config.toml
num_hidden_layers = 9
hidden_size = 256
n_experts = 160
experts_per_token = 4
d_expert = 64
d_shared_expert = 128
hidden_act = "squared_relu"
moe_layers = [1, 2, 3, 4, 5, 6, 7, 8]
router_score = "softmax"
normalize_top_k = false
routed_scale = 1.0
balance_loss = 0.00388
balance_bias = false
router_logit_norm = 1.0
router_bias = true
shared_expert_gate = true
init_std_router = 0.0211
lr_router = 0.0016
vocab_size = 28926
norm = "rmsnorm"
norm_eps = 1e-07
tie_word_embeddings = false
optimizer = "soap_variant"
learning_rate = 0.00391
beta1 = 0.95
beta2 = 0.95
batch_tokens = [32768, 65536, 131072]
max_seq_len = 1024
train_tokens = 416000000
max_steps = 6266
dataset = "wikipedia_en"
Below are experts of layer 3 (counted from 0) of a mixture-of-experts language model. Rows are named router (the router's row for the expert) and show model dimensions 64-127. Each number is 500 + 50 x the weight over its row's rms, rounded and kept within 0 to 999. Numbers have three digits each.
Before each expert's rows: a language model's description of what the expert responds to. This comes from a sample of Wikipedia text that the model never trained on.

# expert 53
Conjunctions joining phrases or clauses, mostly and, also but, or, while, including, except, &: "It's Gonna Be Me and".
router:501406446469546505528448445450454543444479520534552540567564491542490554554473431568491504458579494536596484499506478438441482512585504490509516557562483455560510611482535501508455587581522467

# expert 55
Digit pieces after a comma, decimal point or dash in populations, sales, scores, attendance and coordinates, such as 2,515, 129,000, 6–3.
router:538529478459409435493553544508513605572585531528521445469440469520496412549590567486454474515577514484446525491501507466508542419505520495443589559483554453502549477458476409520508537479513546

# expert 18
Cardinal numbers as words or digits, in running text and in results tables, such as two, several, 50, 98.8.
router:507508514431386423420565511572549539571598496529527537524375550472491463541561571561477504541532508538444528532455544467516590398405457499400555564594535496514538518526450392487557516450507532

# expert 3
Mostly "etc" ending a list (smartphones etc, flowers etc) plus raw byte pieces of non-Latin scripts and stray word fragments.
router:493450523466563395479598502462513474494431500502438473550445515482446548521462568583454496488548526563544540539509618510576556503589419484423532501439533482426543548497395505468550460397458467

# expert 47
First letters or syllables of capitalized words, mostly surnames or names opening a paragraph after a line break: Fre-emantle, Ste-venson, K-umiko.
router:589413466526441456560584563527458510513438476424538420523448401453493407510539580585464527608544511569410585509564448531560552489414492484505472518500521527406537380523456438488466526414532583

# expert 15
Capitalized first pieces of foreign names after of/in/at, such as Krško, Førde, Kufa, plus "grades" in school-grade ranges.
router:467535527574428377454498554527426512504525489449470502531505433521504488570519633577498398437544608558498506555483588425581518615507479520398549547513498590491544422569437548408509447397464498

# expert 17
Newline tokens ending lines of infobox fields, bulleted lists, and headings, e.g. after "Class: Insecta" or "Attorney General of Alabama".
router:523489542557541570607569489506496443489515463437450519471444511486588509550497439523549449521453552516577518526473513506572520445578526553509572459529449458359467497463584493454437451540503465

# expert 11
Words ending or extending lists like and, or, many, various, several, non, often before others or more: "and many other bacteria".
router:585541517404473374439503436504497557471447465504573578508474473604497536516481527506439501425517494515535558618543569490489570578508524475477515540532430513570456594502482546455532429458540497

# expert 28
Leading words of table cells and section markers, such as Previously, none, Released, Notes, ==, often after a pipe or semicolon.
router:604466436404521400459528508552594408444361524437455488552502449558510555475488519441508463530558442547511502522557562465516496456579482426462532445515507448478436492513475527416599490489550541

# expert 51
Verbs and verb endings right before an object after to/not/and: make, find, kill, harness, re-create, plus prepositions on/about/against.
router:453617514481557517479475468568571545569507506510519495510526470564458472436445387601582579493554471550575526542527535472551593440412525500485467469439540427561535511491476529530580553487465594

# expert 6
First piece of a word right after a hyphen, quote mark, slash or parenthesis, e.g. non-autism, now-abandoned, "nihilism".
router:475447437526533465442602543483504539443438464572522511593447453625578509545471494561412458445502555515465446596561479444495542537480494495503513488566462508480443383456405462442490534425457458

# expert 40
Digits, decimal points, degree, minute and percent signs within coordinates and decimal figures, such as 43.44444°N, 0.91%, 18.5 m.
router:582481549443426522518540552409581503511495563535451488618503500551454508564583558439491444643455491426494601506521495480499552476578459466457497525480492397560501449492524430435512447436523574

# expert 4
Directional and color words and physical nouns, such as right, left, north, red, roof, water, especially photo-caption position markers like (right).
router:464461452493454501448493424528588559594485407417460454414449503453526570466492409402417505521561469570464505552432544562460574431479460469429535425456525507453565453418468483562593477503459450

# expert 38
Digits and separators in sports statistics tables, such as tennis tiebreak scores 7–6^{(7–2)}, pipes after season years, and times.
router:555467451402459504551581563482459528524526390491449542571466481590484526512508594541554424629486447521512539570516538479520537596573480511438549515442395444474440554527532535528448518537517504

# expert 57
"the" after at/in/to before competitions, institutions or leagues, as in won bronze at the 2004 Olympics, plus Won/Nominated.
router:524486458579432428533444548454493432432550560414473430601605512630475503478527577458524433481373533520522455502515502519520501483573545527588452561417479558590538513456499483561420524609459550

# expert 5
Word-final suffixes forming plurals or group names, such as Kabardians, Saxons, Hornets, and team nicknames like Eagles, Sox, Rangers.
router:512503529525423585569519523469516523445503518519528437387455498489497517523466577597478515545536471484486575550384512564530587541469453448455464513587580531396492491492469424566472534465491467

# expert 9
Trailing "000" and "million"/"billion" in money figures like £500,000 or £35 million, plus abbreviations such as U.S., km, sq.
router:511490467475447432505551542563489562624453525543507514589477439517439555516481588483422511532625490506583525536480475493532586507559465491497558497496468462515510495474468492520565521429493442

# expert 7
First pieces of words inside parentheses, chiefly romanized or native-script Chinese, Japanese and Arabic names, plus capital letters and (s) plurals.
router:473454517571463543409591470433476559453470432454505457479508448486541543565524588451421565520530513489555510511474539456590505538564561439480470499584492514480561447561427399398492531367549439

# expert 62
Present-tense action verbs after character names or pronouns in plot summaries, such as comes, tells, loves, plus possessive 's and was.
router:469596482463567602563546431553529487483510523410426519539522447481535455445450449523551503506510473553630486453513445430491509475535521442531454490482401547561513488423495555484530493602500550

# expert 16
The, a and modifiers like modern, traditional, ancient before nouns in census text, infobox field labels (Country:, Personal information), and taxonomy tables.
router:546480453554428519485574525460514479510479607497478575521475488424508449508582504458472477568407530521404495451539530431511534422522543447447517469521483539504545493471427479497553466462545467

# expert 35
Column or field labels in tables and infoboxes, such as Following station, Genus, Species, Opposition, Government, plus some technical adjectives.
router:515487414416516489500526483472517468420418580477500544559515454467509494549415513474480487524535464531531559451442536452510508452605487452457452500444535415484446571483443547463504457530484526

# expert 29
Past participles and status words in tables or after a preposition or article, such as Won, Nominated, published, used, applicable.
router:590472535459466452510472495471438461611471449459440494532487435466452478537593558504544515530471498531544474511427534502481523517487486543423415516432532432579402461481453513475555486509475561

# expert 44
Opening parentheses and words inside quoted song or work titles, as in Flawless (Go to the City), plus CJK characters.
router:455497619538421478435594447401528469435483498501492476552543499568465528547527546546461444513460524535473513587481471494497595604584540546529442531479439596489438501406478516447464527447473502